Experts of a small language model.
Size: width 512, vocabulary 38837, 196M parameters.
Below are experts of layer 5 (counted from 0) of a mixture-of-experts language model. Rows are named router (the router's row for the expert), down (a neuron's output weights, with its number) and show model dimensions 384-511. Each number is 128 + 32 x the weight over its row's rms, rounded and kept within 0 to 255. Numbers have three digits each.
After each expert's rows: a language model's description of what the expert responds to. This comes from a sample of Wikipedia text that the model never trained on.

# expert 21
router:181099083075153100146161106154138174111112098095105145093162089095105089118174126138123161149096173109155134102088176146155165094103105118089120129142141103150131113108080148103148080113132122111112163070137136107144124130090102121139135155085175120066090121162099090172161176113185176152135096116095086096171125141140100074124099089134104128126140129098169142135106108119134171094087
down0:145135087092136124117121126091143106103218162134132164127092127074152157082095141097141116127152142074124083100089082150045125146135133143088121107189078169162126123166139121125090090149129184174157085085087134133111108161117128135162100054089109149165096099077089079131116172124178168083153114141171137121122147111057085130126152128144179112187124178121126121095107208104139132173141
down1:081148143149095080196125118110111157058215098129092100169083166129140133106107106141099106146136103163154181088145109056113137121122136131155065195097111123125165103149127131101129177173140142123149156094124127123033142123124095130153124155096112096093123135120118136087116141159124105105115173116135197122127148122137150047132088198145101172147090151143136167141084107191088125152190
down2:083129135149097053109155127107112128106134124104144131110070089103168122061171113126125099133127144146158097131135070130124094174152167154135124091105200154110130141138122172123129097136130079164118115104099070131095123137134101125125112143093130160175116068104144073079149180137161130117154143112092118104155110179169050120079085098140169116101183110109165161106117182130179135125175
down3:116121102059110131083101081127179088109218171138133106157114089078154161154196120118130122114087170089117105105149182124110106179147069140110169128137168195138132138168132109123143168113157132159095113184159129077123139150114173134100147131167078115149104117132072072144098118134155127138119106087093143171127183093090122184134110073127104053103172121115144128163120131106147132113136
What it handles: Endings that complete foreign names and words, such as en, ville, ano, ak, ić, idae, as in Cervantes, Endresen, dehydrogenase.

# expert 16
router:121102161094126124107163170154143128166092141137141171147102104120121107165085089163119089072187096098103146167074068157139127099165176159107109167045168110077093070132110138103122086140200139097074134124109100132193155160141090145157079140088147126124154169106095159097134118103152148120130111127137146145146109124163090104136170077172114160129119148161108160109121133155085188081159
down0:207137155073125106062175125181110195142118146111112062098115138140116120154155113119119116136091154153068180147075099165157096160174086140127122086141196241123151094121048131148143118077154132168092095168123124126102145122140134099156108062134173151142161149154120138116122079124110151085128120110127116149119121158180152110082186129094066126112081102144104172184183162126141141128075
down1:146143176137142128174087175127106061115179148091188130132108139099105154138169076101153124138108127115135140132104163188110125142100158106105155099170085150168110112163108147120140165094067098087139119205117093075116131150145094105116126071085153152132125165139111108142179101152077156168056125114135137214081126123085118131099131106100158140167141098101146127120145141122127101104120
down2:136133108090096140159080098146121087095179173164170067137094104103099100142120154073095157114089147141113125221108115147132112089094115104171096170161074158145150124118183112128076125095122158147167169147178090118136179117113156128080148128132129071108122100172160115123088111185091139141157125077130102086131156128089148128144085195158131102163153116180122127158175132172154126129089
down3:158138150093067114162104176148126132099126087120143141096159131119083120100215141163114137121179116154124161094139094184134130094142117179118147146084154149146102137163120116121062165120131086142146144083166145115115137170174146174131156138128111121149134091152143101168083109105192080118053093142160145085158122128081174153171155114129096157099147137132126166084151103165095095166141
What it handles: Pipe separators and semicolons between numeric cells in sports league tables and stat lists, like "37 | 32 | +5".

# expert 7
router:101104069099106173096113171091112092139164138146084139102136179099106053079122119108121084096110153188118113152115103117117141158108105128098200106096133199109111128106138114111042103107110146116055130088079089144132100120173124087108095088150128118122066109065133128083174190150141139161100140089080061135132134104119098169142115090083119087129137109078146175092141107109176156103121
down0:092134112147153126097092103120193064168118168158157145167164097105086152118128092176167142123140109151150062011099111163149162112104125079161090141122131067121132141165166138179127123145092135113148104167169074128082111069142112111114120071162151152114149128169153116116120162124173090085156136165127105148131113127125167193130131159129097125090124172133113180117107135139166131151147
down1:083058123098150171108193129131115170155135141133147111119138135135130210090081154095139152159123118056098129104143214120131150096167145125116085138166081108154124108120098177048140107117159118121156047177130145089158178170124048134170164177126154109130157159138158104067086093107103122130089133118145102177151126170064144113123098119139139131107137129078099127070153162155162140155136
down2:158088161141144052160159129127145079170221154149122104087110075149061155105130100081139121163125138140098123078135120083177096138130190163153116099145133135141165141086103143138134134165211088151164139116137175106070104073080085125122135068161139108130087114095123105140105040114151086151118102109074163139122125135130137097142170120139125183150077100157137089070173095125152139125117
down3:135148117100127172112134075110109172109209071068103108093129086126170093172116097177195131161118132120151180174154128158167155117159132135085085164113196194118120161151163127126097060135142148102105098121148143095169152145127166140141164114100138116142125146107135148159144104108212124160167153149129122174149081115133114069144095098116143177127129143141143107152062131102135149063158
What it handles: Head nouns for institutions, places and works after the or a title word, such as Council, Court, city, ship, song; also "Conservative hold".

# expert 12
router:162155123151148187133119121140172171106086174128115112215167121096081121145173077079118072082103144162146112195116169096107141165096176156170120177156183140175119173140112093091123106089184117138133082092116118097131146164152142159072097159155113124145158146200123143123113135129100096121134126054099163130145172088109183092120087090079089166094106142093123180102193098175159081101111
down0:108105109150093083156150147111149117107141124097151128134168079147070138163173121136123191150125109159154170213058115119144135126149162193132156103102158122108099158111051132128143189128161149070137096113145138163152210164101085201116133150077131055131091114132142155088118076140171093160087118123121132146184147156196100112170169121181101082145110106155179102076076067126082075103129
down1:152139136138102136096140126148152134123188144220173135142154101105141163084109108138128152117142132144128099117104093113152147091129149155113066111133070126134117170184114174139143166094090092121120122131196161107132148092167138101215085149080119138134122127068088137153097188148153093137079142147173162151171142114132116130052132158120110160123098121205112099071143111110121089151068
down2:091122131153093135102124135107091092128161108147181107119081131105139088107102140142145134191144146143126124095128124174127107144108168183183197167159110123107108103151169118123176087126157121143146094127100123148120108098167082202099170105161133141155111050167099125116137153088124114118166136117113128104119119128148110129134144137130085194177083165132082204060139132134111138208117
down3:116112116169082117124155176167133119146188169091111159184169087101137136092099117099174129119118156088124125151156139104184083195154144136136115163113143136202110208149127104088105164135142222151150130190132097150176148103110182126147121169105112096104128159165140120110119118139125119083108105103138169173154093142136213113196123106106111099065147136117111112154147149168118124114126
What it handles: Currency signs before amounts ($, £), decimal points, colons and dashes inside statistics, census figures and data tables.

# expert 9
router:176134164081122128107140143103159160159189110117165127074104141129169126162165117194099093072191108106098134127066117105095127108119100167106116133093120096123111123176117130102148100081107148168137178187152097154162113132132145172146151126137167136158141172101113171064135195098095160152131131117147113112081142114098152111123110148146180055083165105144145149192145158141135133117144
down0:074153153137125114117145135197105127134098147211166146085074110103139140163093136084167171155185116140116102106179161113144126105077134147136119103144111210113117084168109095099082103111133110112101191098136152121075133160151125075099126156219085180133168129108129145162096162123110107168198138098119130125126125088114163086127088159111136115125099152093197124146120166120120100121134
down1:148210149126138152160172135138093154104145111113116131162130111058147130211131099105230191121160165186112066111190121089069137136101123162122113110123144146123066108141199124126088147136120097100110100153125122130091128110150151163052173113153154171160206126161162063135122099143127221087142074094095155069130103100141128093174080118116144078132114115145102149165136098123131161154154
down2:172150122097134097127125177122190153113167082147134135104146164118134068111152215139113207090115134108088078110094182106103123105129114061117093139146075140106113164088139137096106093125168125123116138150123145086184113089104132109109119102139094141121113098140118104131168112077187106092181131107133176158147047158130098168067108122136128142200144055062152119178129115100148126160106
down3:058163138120201066170121105109143144128186112036122156113198129131228104179147099089152110117148160143151159103118107149110174132157108136128142162119159188099169087102161072110045157102081059131107110109106161138170148121117151138156102148131130137114102138110148165130128091127081054112114138117129090137183100221175089128105169120137112129108131132116137096160151125097164120152105
What it handles: Commas, semicolons, and, but, so, when, while and which that join clauses or list items, plus opening quotes and parentheses.

# expert 3
router:135125149054080159093136116143104197165172124118169112061081129125151114151173080109149104092152115163135145102132170193174091178127109148141215167135118086125154128135186074122146109100104142161108138113149129107144148140082119060142147108123135109155070200130079173128125134125147111140116084148162093135108149126123112123192096135127097110147116103118098174081106127147145133119154
down0:175152108157162106095147133098139109144182134178180112139098177100110124148163159163149150171099107143097127113165053127177173100150138192118155128152142174108107099156097136133083153167113101167141138132131160119139145139157125112107089132062160062132156083062145149122120168075147108132129143164113108107121122121177108141140136136121140088026157172104123131111096163120093097178185
down1:160076166071142105132255161091195116193247072166167127106076081119151153135178076121134109118132092149095079124103015063109108141078085201165125176131100118135148172143122181158158158125120099120127069155155166143110139063085098075139164158142154191109173101161076164042130155141162134108188162184100100123103122168149115119150137162129114174122122146148152117172161115101158183143091
down2:112125094135163123096111123135131158184163124121118122095101099088127147119098072196071147114079095111156092182114103133170194139134134074130085187092153115159109083098100185131117167168096134139123144102127147106170110135141135099121170140072140205222141154125135143115205145133142084184089129128118143107163134118176143148116176152144115123114113126118121139137099150163165143096191
down3:106141104089144090113064145134107092164228116095061152140134129094090125077098133120184155071142126126147158157095090116118107089094107096142060203137161130111125128162078082128156060177112136088146146056143142134107162159111072236087111146107184162191149150126109162176133086128076149138134120099139145141115138149155145084122096159094112079128086121115148128200109158141107075129158
What it handles: Modifiers and head nouns right after a, the or an that are followed by of or to, such as other, former, home, due, north, and "up to".

# expert 14
router:108165102165091151105153130123096096113150139078187121098124145150123166098124144181103131185195089152157160186168114167154158097102157189103117139152111109102123136100110175123151096086116129153089192119106092123152127157102108135072115080105133127088147187175112077136117070101164168180085088123099115131148078169130109105140204162125149157087173149074088124139131169162136149094095
down0:106119141160143100145158079108137181124141078098108137095160129106128164122107126184115160130123121177125119204136112109141108109073129146111100131154118077078148144119168138089105147144187124084132086171155185130112134087127100118175122096076148104194173126147114140143147090177142146138120167092065163164070148156098081033165203109104122047155143127122151156127114153162167135125083
down1:134134097146136144141088095128119093122094181135087084099123129142105153157103123139075158149110158127097116184103114138166113117101182128133139086131095144110113139159128082138132095159129212079078121108162140070157110126150125145097093147130133095136140113138154090139158086132136150190170104100152092153122141173107145119153124106202109126071121172171125207146106139100153124159123
down2:111130136096127130133172115091162180060223118145130063168125090162120109101123097166083108154145120086142157154174192082104085143062097115210146089162123114104119179115162169191103141174141197111123096160098187133132134089130118105104106146082115158141129107099085179087171102077149124059160148087121091087140149128089131119175174154126073169155160116147142122142110110145096153089116
down3:113143107166150144081147107183152133144190096134136205119171105085143073114104140146117174138118177074106102163144141146072187134069149064176101130133118128148090175119103152103117149189127122131128096143151121135154120173186174148142152019116190147155184145134068091140176106117169088153174149069129147129187120117146134114153103098036085135154144092094139116149148123074114127110120
What it handles: Determiners and possessives that start noun phrases, especially the, The, his, her, their, its, this, often after of or in.

# expert 4
router:136085095169126096128123121164116157126140124140137134119130083137103157101137095132131097098170141158144107123154118128121085116080085173158068105084148142143089082084064145095120088143131147096146082127105134068166143141198151089148172114152145153147060134106136118165150169116080140052161127128117129112044166114119104094134155144183143159128131156083180075119154160071161169151121
down0:137169134121143137125128135195169095153129093175089135168169192109098076130145147111120171117156129131053106091096139176175175153136133126101180151099109162116134100152141154169121153097149092086127125113216119145080172115182181148131132063141109137102105053144143127114149095104137085110107132113087121138144099141158175168196077159148098113118136107172205159073101154116123169173122
down1:126113181123131168129092130111104134119098153111077120121116167182117141172114136139157163149120171112092146163155145112120132079140136104114170134156185137116075158167126138157063089088131112133103123155087096133166156118113068128189172181088098038126156160120074086197089139087094149173056146132115169045101160129140151118131091092107203093126103101147112102119142150128062133139147
down2:082080116098069090119096109115168142117136094107132137138144080176145166130150115148135126126173123150157140188094115157167178053113145169087115109143183168100126153132138125153149126158118160153107143143108147115121120078128166177111081196124078133095158109119214172148148189084160050122167106128128128110100074148152120089130147119131137143168153111111106120086123126147109133132117
down3:121144071107115139112148121068149121085160141073103135123132135112173105155149175149120139148109120155120173202136138107105163184123136123137106073102148104179103132135177108169173095174112138191133138097126184145123062137136173126160113189124103088186149108090187118145133164116172144107121173123171118113123119116122126138119171120124142091103150134165152110124128138115104151111105
What it handles: Sentence-ending periods, closing quote-periods and line breaks before a new sentence, paragraph or table row, plus infobox field labels like Born, Genus.

# expert 19
router:084115172165123126087164110127182135157101062166148107174093158104125135103194121169098109098154148085174143112167149177161121157104121118189141112121142111098121160133184132156088090134109144092116063117118144180124098165107138104170162177108123112159134140172133143095136150131178149070164157170091112183092128100174148131173132101110149119154169114162120082065156102153105074165146
down0:123124137114124067158120107190115097179137158103149124174083112105113125161137168150135124076160177143105141106142169124105154117172125103149158149151118155064136100103192134102111145100095128157087106148181120115073120164147147123069157140141097192136147120091111060185119113106156105132113121096132165149162203094157076118132099117064134147157195111096140101129135103153105093157117
down1:116102149168169138097141139083154111115103141105173116153162128169125124122051125145123142115062113146122112075092131132124129133095091145118153074136104144178156135130117113103154101140114157124175090123183132172122078187183129135157180160162133128142144128155110086132147170154123138094156152134095090115105149111122103164146128122161160139115113116044128097071122173131163138134120
down2:147180152145148160157143145076151142116179161166043209104084179070094131130180140105104200113098137113186140112128143124143123123136152155107133131120179111134134141147150130166159118113077103136117150117137098127119136210126131101090153104109136141076050109141134085135141101147168131146126153107085184142153155102089101145167083105116108153142150123147164099061097144085156172073086
down3:139139073143142127157123126153165111100141144167118135054129119119062132114159172114125075143158155092086048159126170147138090129109110109152140124092106136166121099111107117160109128221130151068174100098099100095189146143189156199037157133132103189191136125149103059137131082138127112089150093143114115145102155113129113086110177118113130170113114065154117125166160131147127095179087
What it handles: Opening capital letters or first pieces of names and words after a pipe, dash or quote, such as St, Dr, Ch, K, and lowercase s in "snares".

# expert 1
router:088126103137130156106129120150192096110116144197161123215099156149129140116167130106091149150098184149117162167084123091143086120127146143149081165132174145162110129157090113155152161150165130101158112117143164214116127153163062125086152138147187127122175122178148149109165152168161069174113177149131195125135125090118106097157113165136099134086160114142157182098130133132103107079144
down0:157127135123132113064153121141083136062186122070100164166101132131075171148167182118108129156139088127114127158124120097189085123103110076127155113095117103081158109153169129142150150171048155164102093136087156152147144192137090165122111140188098118081097146060129153066136099089063158139055150091156102099136158045123095118119103148118079097176103143070145127119156127083128115170125
down1:128171165146075102134098136142090091162173123142135111145190149097133099141130188125141114136166184135127096211119202167202079166124121157150110062140061184139156058148132127111109106031083168124140174142131154048116094119125113175126113172067111135106104133181018129163086141099152136089113089065132111108163152168127131089157126119080125069111114196128128063140138186141123136159101
down2:196101133071152160144121140145119124146104091128146097175126139134158100152097111105129137134146089140139118094155099208130156195169140109139146073163116092156112107133125129147169107112115116073186160125131117189149008133110129129125152118167160175131125100097159123112127120101158151075110117122134119118096169055102117110120148145176166089128145100165083097079152106122150101122147
down3:139084122135121142123068162164132140115097107143136088089114139125112189149116083150144143168098113122131115111099165128102146158126154115126107122124131122089153126179110139179107184121106198103119182120167156111109136148151151124124117101172120104155152152070163132154160120172049127155128126098122107096094148137120154138155091160154125114118226150152161083163128135110168132165132
What it handles: Pipe separators between numeric cells in data tables such as route mileage, election results and sports standings, before numbers like 61.2.

# expert 22
router:162154152086118093166124139106141135126140094119158044029159125102168104165134167089156099127123151139140163169152145165108090167164142169138123110150141101143157153152106091187131148108111145136074114073118105083154163102117090106106121144071096064102138127162141118112128128152152137094160101069088107086117187095105075132066092148144118131169156148167112118135130124160128157119082
down0:171148122121122087126060159101117063105166137128110158146128119098096146082157124102096131176103079136130148106129177154101161056126152114122172130166076101058172048127130170138094104135141119158130085083158140105196141123088087192130090119060120115082080113151078160109157145128128120155163161129118175121069145114108113166087113071181119162117139174113170129091086123203150128092142
down1:153142175177183146106174114057082111144255117101100089130130126145137183140188087142125106139105135147141097152137100155161147093111129126119121125128136175114087219058172103141163198073156093141130101174148092141165087140133137113110140084160094134144185078142143081133144131118152118126066084161163150164186081178072143122122073136106125143094162118162145108131114109139177129105140
down2:116124146147165104160151141142119078160190111157178148146148131150123178144173103129077127085153064121105131092130173170138056193069101140183148113150102134102099058175180162115118135140107115125107116143118125092114117163197184103107191101080086179069069138119049169081143140091115136087160066100154084103113112180123141135142126128105128162129113139149092115084106110161201127101125
down3:080146134200145154136117121091102158170219135137123126144115080118155184144124191136117088138129123102134138170128108146137140067058110111160136138152188086156111129093145132124133163172139034183187128153146135103132088145115135150100162124160126131089195095136142082147163114156146118140149103180136112156142087110150125151141120135099098120111138157134140094166089124175129167121209
What it handles: Adjectives and modifiers right after the or a, like first, largest, original, American, plus season-year digits such as 2009–10.

# expert 18
router:124139090175170128076191176089080165156139143110152155123161081167081188080127145180156126181132141089186140150131117138090159103089107130130079146194140129162126144099151178173137129160122106079109142127139120089120132159170147128077095141081084164107122131114096140118130082124162162177131102175087126066111166111065127099072153140102159096109095085126113131120072120144139140175161
down0:163122104137207143177051124160118138126167141162086197118124179121095065160169072149166093119185138160130143073123100174098088139134085085074104135076067158164110114098160111152141138171134137074104160134091126121144106167080152190124155117132162144149118174118141147138147157113101124132099147092159137171121151057092162117124068151130121153143122123149141103136116093087158084138116
down1:088084169098097133111160050107108141111109129101110164174123162138101142148150147096122165137085112147163083098107114086107126151099155073121150062156133183096151157134123120141177154105125058112203095135169127190122163133127084220135147140156087096116126148106066094152139069180157125109160180124097131147138124181141144149088136100136054174104190077103064163136107154119140093057140
down2:109133159124125115108081138167092142061131097133154140146136141079122158176094108185149163120140100146098115175087131123187162116114134068218204127128099150108133078141117162192157077111112193098149134137183165123067083164140079120115124161126137127146156085151102119137123138118106061123157084091151191160125105064152068102206150134099135107144142115166110130154078115096208066098104
down3:099103103092149165098095142200115120066206124148118112094123117105116142140117130124067104102130163176140096168168136124130126145163108092145132152164026173157155100183145100156143152134146118139114152130164122118152103164109116082126089156093139141121160159127089127116180143118091171109139107106162142150082080093151123148187108073149100075108112140112114102136152110160126128182142
What it handles: Words and word pieces inside proper names of institutions, awards and titles, like International, Music, National Gallery of Art, Amherst.

# expert 10
router:108103154163140127102099090125164189112123105123155165180108151171094114133172101087091146137094086139149137122130134148115089122103088096115146124080128094168164082108165179112104132090141162107119107127131147146107140172116110148149104122136154140121055132119099089179087137167132130124145130106160132102134143072150116162153125150119161213162114109117123125142158117168175154180143
down0:157117101142117166149101117140112106140247104154121124158151146162122118112131089111181098183137124146149155073114091148195129164138083150087111141095159162073145154185091112123125181149103099139180177119194088113182186116062090111113174125120169188158164130145144118133115121155182134170095108095100130116111168168125128129208096143168149110121218103170148164120141130147163143029133
down1:155100149133123169143176177198140135120132120143137208098102069106104121104107157130070136143096129113119132136137143111087094141146224177115132153132184085180115165103153115145135153083149148173103090132162111159111084108154141122159098164171096132156103158128076169118119140189183193142127196212093101130115157108135112109149109085151144117145147138139110113153101094079162148153101
down2:124152070139148097094087113121165181134132106155123165123166147156135159133173116096148139062121161138105147154178111103097098172128177098181150159098134133121140121070123149141119187125208058138119085156160164137159120111140097137124139089115080132120164133125110070148110124116125137096112150121105172108109140146085185142149098156110099187112114171131146120103159128117138063156070
down3:141153124116113126082106208100180143111123087101137161148114112163111129105127079137138105128195098123080174029155075136176125172141158063126120181143180114121126122132154153141145176075177173135191202097187164141160075119197154122144108080123155157071121136120143099140164135176148086065073129157083124112144146139143133164153188124073113128112126151161168164082086099117125129204162
What it handles: Quantifiers and pronouns such as many, numerous, some, my, him, and word continuations inside names and rare words (Begot-ten, Che-ever).

# expert 20
router:118144089166117139071124159167108152130070155150163144134188191123079100164133103162120122121114150066145148113110151116158152081114137133042144148105134111147154134146115132123136137151120097105143156118107143151115127118147152116145136092091145140091093142153118090175168096138103106167141112129151138084165106140136093129136099072164148150143122149155150117163120107135184090169170
down0:087171079127190162151163193117128087191168136064133152129146102124135077115112062154158115160172159157103105142117139155165154104093137157139154172192151092122167080101050089132143174115121171149104108137090132193153109181163108105131075118063145094105099100144159144102103105140172120180133090175094167134108119150083091136196117165148110122155087127113026146220139155100128087108141
down1:153119141120076145131093114104142124138187107075123145097132119111157154123164148158084113073093135194143142186111146123111141200151176125105119140147123167076034179141137139109090180112108157161132145097124118186138112161126107181120136176131126094071185159117158177113175107110107137126113140068133166155133157166119157081124142133089097125134141150130161103125109137119110135085160
down2:141175131149153077107096134186109124142089152167080137133079083129167166160096130127114180117141138075142182081177095118160122157120167095139056145152092122145123146182082150077138119174122136103170170133137120145105127175116137136121118133093131121174081135127134053080179109124089134136085102104140165064084188072193113092124119095122211148111115135156130116161199162141126095151144
down3:123110113165171090125158076160191123082209110118196120181183115149117114101144092134101082102139125124118082148072187073100167135038117134160111124111171099159076147166180171155073147145089129126166098100069142101150126100131161130115162109122124144137094155154102151155135161168109070090148140092133110111118133156076083111110141127117189120149109106146149113129177181121095109163137
What it handles: Separators, scores and name endings in sports tables and match reports, like pipes after player names, minute marks and results like 3-0.

# expert 17
router:122171098151133092123109105133111176150156107160169168113131175187064106180085156177045110124130112100144089174116168132090178089107148155118125082162130076119098178112141094058165115086190113109155127114160160088155122148152122161160132153115193105081109154165116115168102126156177124080223166093129147171119097110116143092115108093157118129107140117147098087137159162193097097115137
down0:148152152127085128166124143125147109140158122132123133087109126127112151112153113140123127202109096112172157141146126171140154103170108077160123117116137175064146143156145099146119106074126119156180109150180160074136144057185142161113099132166123109141154126114160153121098175146134125070099120129144135087145120099134138141128133156156170133073129152117167125096100146120052124113163
down1:086090160127102141161095147136146135098255124129114157111144175108183158126150109163139126143146050117189122126150164155115140192122170133138174178165142131103108109135104124087135068134167147102182108129097093116110176202055087143206074150125104130099141125071167175072159111130111078155112115181092090116080137111122142132181135138125100142057161126075177110131116107152125106134096
down2:138156193177185130185155136126168139116124137128149111118076182148119174091182156140103117133099131119096121164061085106143187134144162129129099092082108066125147141140113100157153111111179159107144098122169130209085188131141102078214065133133126105112110169127152093170136161113087154155131181136162154112121085120187095067078115191115093055126136076192185134147052133099170115136108
down3:097170133091086161083164092045122117087164087126107140131108156117114159133149124141106194168150174233181161118116109114134139211079124118064101214132141119161099092171082102182162094098096132106166129131163096178128204132106068109157170152171168150118132126101164182129099140135182147103111190121114107080152154140150119156093141157124135153181079151125112116155120082168101132155145
What it handles: Passive participles and verbs after was, is, were, been, such as appeared, located, achieved, converted; also table header rows.

# expert 5
router:153102074097114141150141128149122152122116131165129136165165081138149133164167159195144141139125109153116152199098181102185102159114124143133161164163091086069122099124120117156090114146146054126115077071098106109118124161189103083168124082167158138109089165164174153118075108117146130060159101185092109161107077128201108138178160150132089112156105126115130160065120148136106172097152
down0:235109135140136117061066118136089067134187109095130132190187179088154136162122118128047127109127092143131138139141162082125127181126154111124141162126109082141091168213155135147161084153169114081185187112143082123054138183133146113123146120164139103126141155120158128130118186142077069155144129112072113151098138149124112141127092139108178141192131101153141141120190143102148167141141
down1:144119153102060158137134089097149154119156122123075149122130142107067133138071157100111084185119069158099117082172143161107158104152132131109177130099124103169122140163170135158125150063198151142100150158143110155183078070072082177139080162164117135131123193110075118136097146089132154169146075151189091173089111141138115107189172065127105152108113083166109165124134110180121123081133
down2:100113151147144082154165105181165065077228138109128171150157129085108194180120143134057097123166153160136172098136142160114152133132109103131174125183154088191126145143110171119129157180108141075092137095098061187171118107159174106131142113199133155115165121115118075121157107123109119117201138124116131167140172111118131134110148112131148126112136140100160140109142090115131138132170
down3:143135108183157103167149149124108111083177125158126097140096156140128123118135165144084142146114090144075111115146114142162099154126111114096189086045124139144127071088136109078095059140108128161144116095117122172091103101127103127151166098160090129166163083108109200145129106136070093165145159148047060130092153135244116134140070173189081123109125100160118113117152128196093133082082
What it handles: Short word pieces inside rare names and foreign words, such as b, sh, dis, Mc, and pieces of Chinese, Thai or Greek text.

# expert 13
router:134112120165161110081166174104143121139114151151132132017107159124141103182189098133129124098148173112118157094174137126180141127140154130145136091127094153100159116101070121108133155107131121144109116185165152137147090163119054107115090071126119127132063069174129118123099163167142162117106107141132159147103123145186123173119150116134178169139158131141097123120149126126113145087129
down0:120169175122106119190124136059142135100234118153119145064129135084116111167145160141130103154110117141117119142134199137075169108137125126176117087201108124116152129082173128115131109136158108147172143131101150126136111124111111115141178124180148108116161059136091137101127106154140092072106186169152073112171137123116094129061090151113124153088119123159107119145100179145102192203126
down1:086101162134141117152087125154114101141181167115084162168122120106192174114122091159121112062155099114095075119109152092174112145141079142105106127105107129132145061154202088082165163143053082094111130097166079099121105120113145056184146098118141113137136171101171127175118123106088104174083110121108129174143206173142111084104089121147123158140118133109083142113148198114134141099099
down2:083171151184155118161159148124149105148128148094139152134135165125171114154163166150107081123149204112168124088091120141178112146195127124044128174150093097113091080200177151192168098135135128157126116120155110113143098163176103093173146125108104071119157111175112139107142109136155119150061114123110137159139126140150141087167125165144135106143140135156162118138125035131144157121077
down3:096119158087115113101069152123100123123148104098107136126113077095111173137110147147140139110139093112100088168193133094152076105123110143104143091127130128095126104092145147131080096111202099162146106143111133119137118073106145147128153122105156141155117157141115129098124139176096138079136129097163143163114161115110159083179118089174203154134073078109178117086152180087171106115034
What it handles: Line-initial dashes, pipes and == section headings, plus common first names starting a list entry or table row, such as John, William.

# expert 0
router:106120118111127097104195132068097128170152189128137067087112127108124163063123090137134155137143092110131076063081111120132133142173089153113101160180095114136169199115131153082116144073139141179087122194093107154173060099154176121109157122131153150121110096098162150117104181119115129178127129130097176125117080096153138186103137158093204097078158190141118096122144192136141126115142
down0:181131184135202147168165185125119151135251079161094128146081160071122147160077140129108141104122118106103137171150113113127190178142139169081180122067134139163133175162145180138141044138071111109090131098135094154110157142161142175075099134092149125155111117160129073155145100086128150184091104155150081122097117119117138135155112163144130142129143107155119114171106135196107139077092
down1:069109127154145140209144079098138099149255098148135071092119120141106114133119122133165117109162123142130085172096118103160108144136144084128135182106190182134102132000097110177116110190120174184175114128170155112093136111087157106131156159104182107159174134173158116109169127158160087136114111101131121103135124115138104108123136052130050114116136142122142086157055151128101079115115
down2:088147103167104125169171169132137161130200103175118142118127141107139147115144158083149085105187127166073141144123149134147131135111163106120137141154083185125108092139128092127106183154088120086112166176147190100082233149077157102136112096129141156098097134070126163196109126171074143185148134144124156127139098086135096158199161133151114103097127089164118140195101109074072120078142
down3:095126101155106113200137092101096091127192109124159078123122077127125093115134130092080139224143172124156146093111122124136124129115085101076129165095108097104123129091121077122156186139135176126139156082194116144121144168145118141110147133133130088154115095157110162116198077160142097160116170102117119071064172171123156108131102130099106150169121116139043177104087158085069115119122
What it handles: Function words opening a clause, like to, that, who, would, had, or the comma closing an introductory phrase such as "In September 2025,".

# expert 15
router:163134117106096162155151068150152091116118098173171183187149155093107097113074142194143120120151136087141142097094142163145111170139161091154109156109160158111084089135164134141067100098097060105154114133180118136160140141161142126127094140115081104138154129066126127116122150137113110107131121140094171103149073095148111145156144090086141123156120089106189130118178132077074154151143
down0:101133117065088151158146174138090136064216111073118150151114145102119106082186128037142113119107078144135127175145228174058132182096148114138134114191135209183117160123138113115081146087093125151103125128072111147175132127131184084148064165209157111152147123130109123152154121157105177063146166093114119122146140094152130175113117116105097125132123123149136044143125149135136116132187
down1:093133137128144165064151188091185148135099152170113103125092121126138090127156054138122134094120079128151155106128093095090085152139119076054134170124101134189122065145152124090133205066165130089154140194104123129082147166124098113095131129133131131137091180149086116112134136107165102187123145112175169185074159231171193130177133156101166142174104132168124146177167102157157120160111
down2:069155117105049189187156124102097065085155121125128147137084103067071100117151114146219135177104174129060148137158116128062121136158157160143083182119062133067148150106145094171144090057132158130058089114202202153144148128142143148161102146144126086120160161110150088083163166104132141111067129212131084112090139101155137093128123132131163096185136160083154153138062147141110177103112
down3:054078138101108123136154117142170137120163175165177105143136150113099139143116109094112049137147089182138052127093109080148094200141150110128137112163114186095206094178114157101119065091115131115135113100102149073160153100146144102117153143082124123164106179139129120112097152151144178118191084118140087178145133172151122131107124096148097197107086219110123193109120069115151164109080
What it handles: Commas between names or citation items and the word piece it inside words, as in Trinité, exit, whitei, plus other mid-word fragments.

# expert 2
router:114121128093132096085135147086155092091157095131123106066141118071080100108104159178114117092097084072162161175086178166062108111064067149122166094132153156109053068066190125103123107134127089105108144064080185168103094114128084091150139088097150098111134065125174171181153123160158146164117121131101117120111173128144105168144159066164145107111100152081145109139162121171134146119138
down0:134134054201156150131124143106152127148169142097098126114079128085166126173087186139177118132103116158107099139095110126103102120116116134134105161078123103112196127125063110146152149113170139096138132133134119125134121169098098130136197138169152139148110134103120136136088102132153081159219152154098139165107102150126103167074134084074087135169150091096130099100137096077121111125167
down1:162179115172099070136102140164078102149185187181137095184088102072187172193122079136129122126147125202139137136063085108168177149186136077156125164185096174105164153123157156082125127132004077152075105121188123107127109130133151150138127097158108091152100166135104159158120183134125133135142147104120116128156127155161088130117123115151136129106103144137148165116127131086162107124119
down2:073130116135161076114151134112141101110184157072164057154160085161135089135089150142091086121143088119101100110157102113132106130105077134152122113135155121113120120104137118208129134164120151089135118104153127140091127200145129153225170096132109100099084106180096109157136175146082145091136113130103121186061104116072128125202135166127048147175138115111111098140112174088110093131137
down3:079139145115125119126163083053127102164174128172119083127185126152112118105112148143120128147148130107172110146134161102120124165223151157120093129100156090125091118117156102143092131168118154157143114171149149090184103115159101139083145155113075151147123100105109157119168150133153122115105128175143102139178111123126090055121091118096149084155147151105159152199068108148116116071109
What it handles: The article a in phrases like "as a result", plus capitalized label words (Type, Group, Height) and word pieces in sports pages and tables.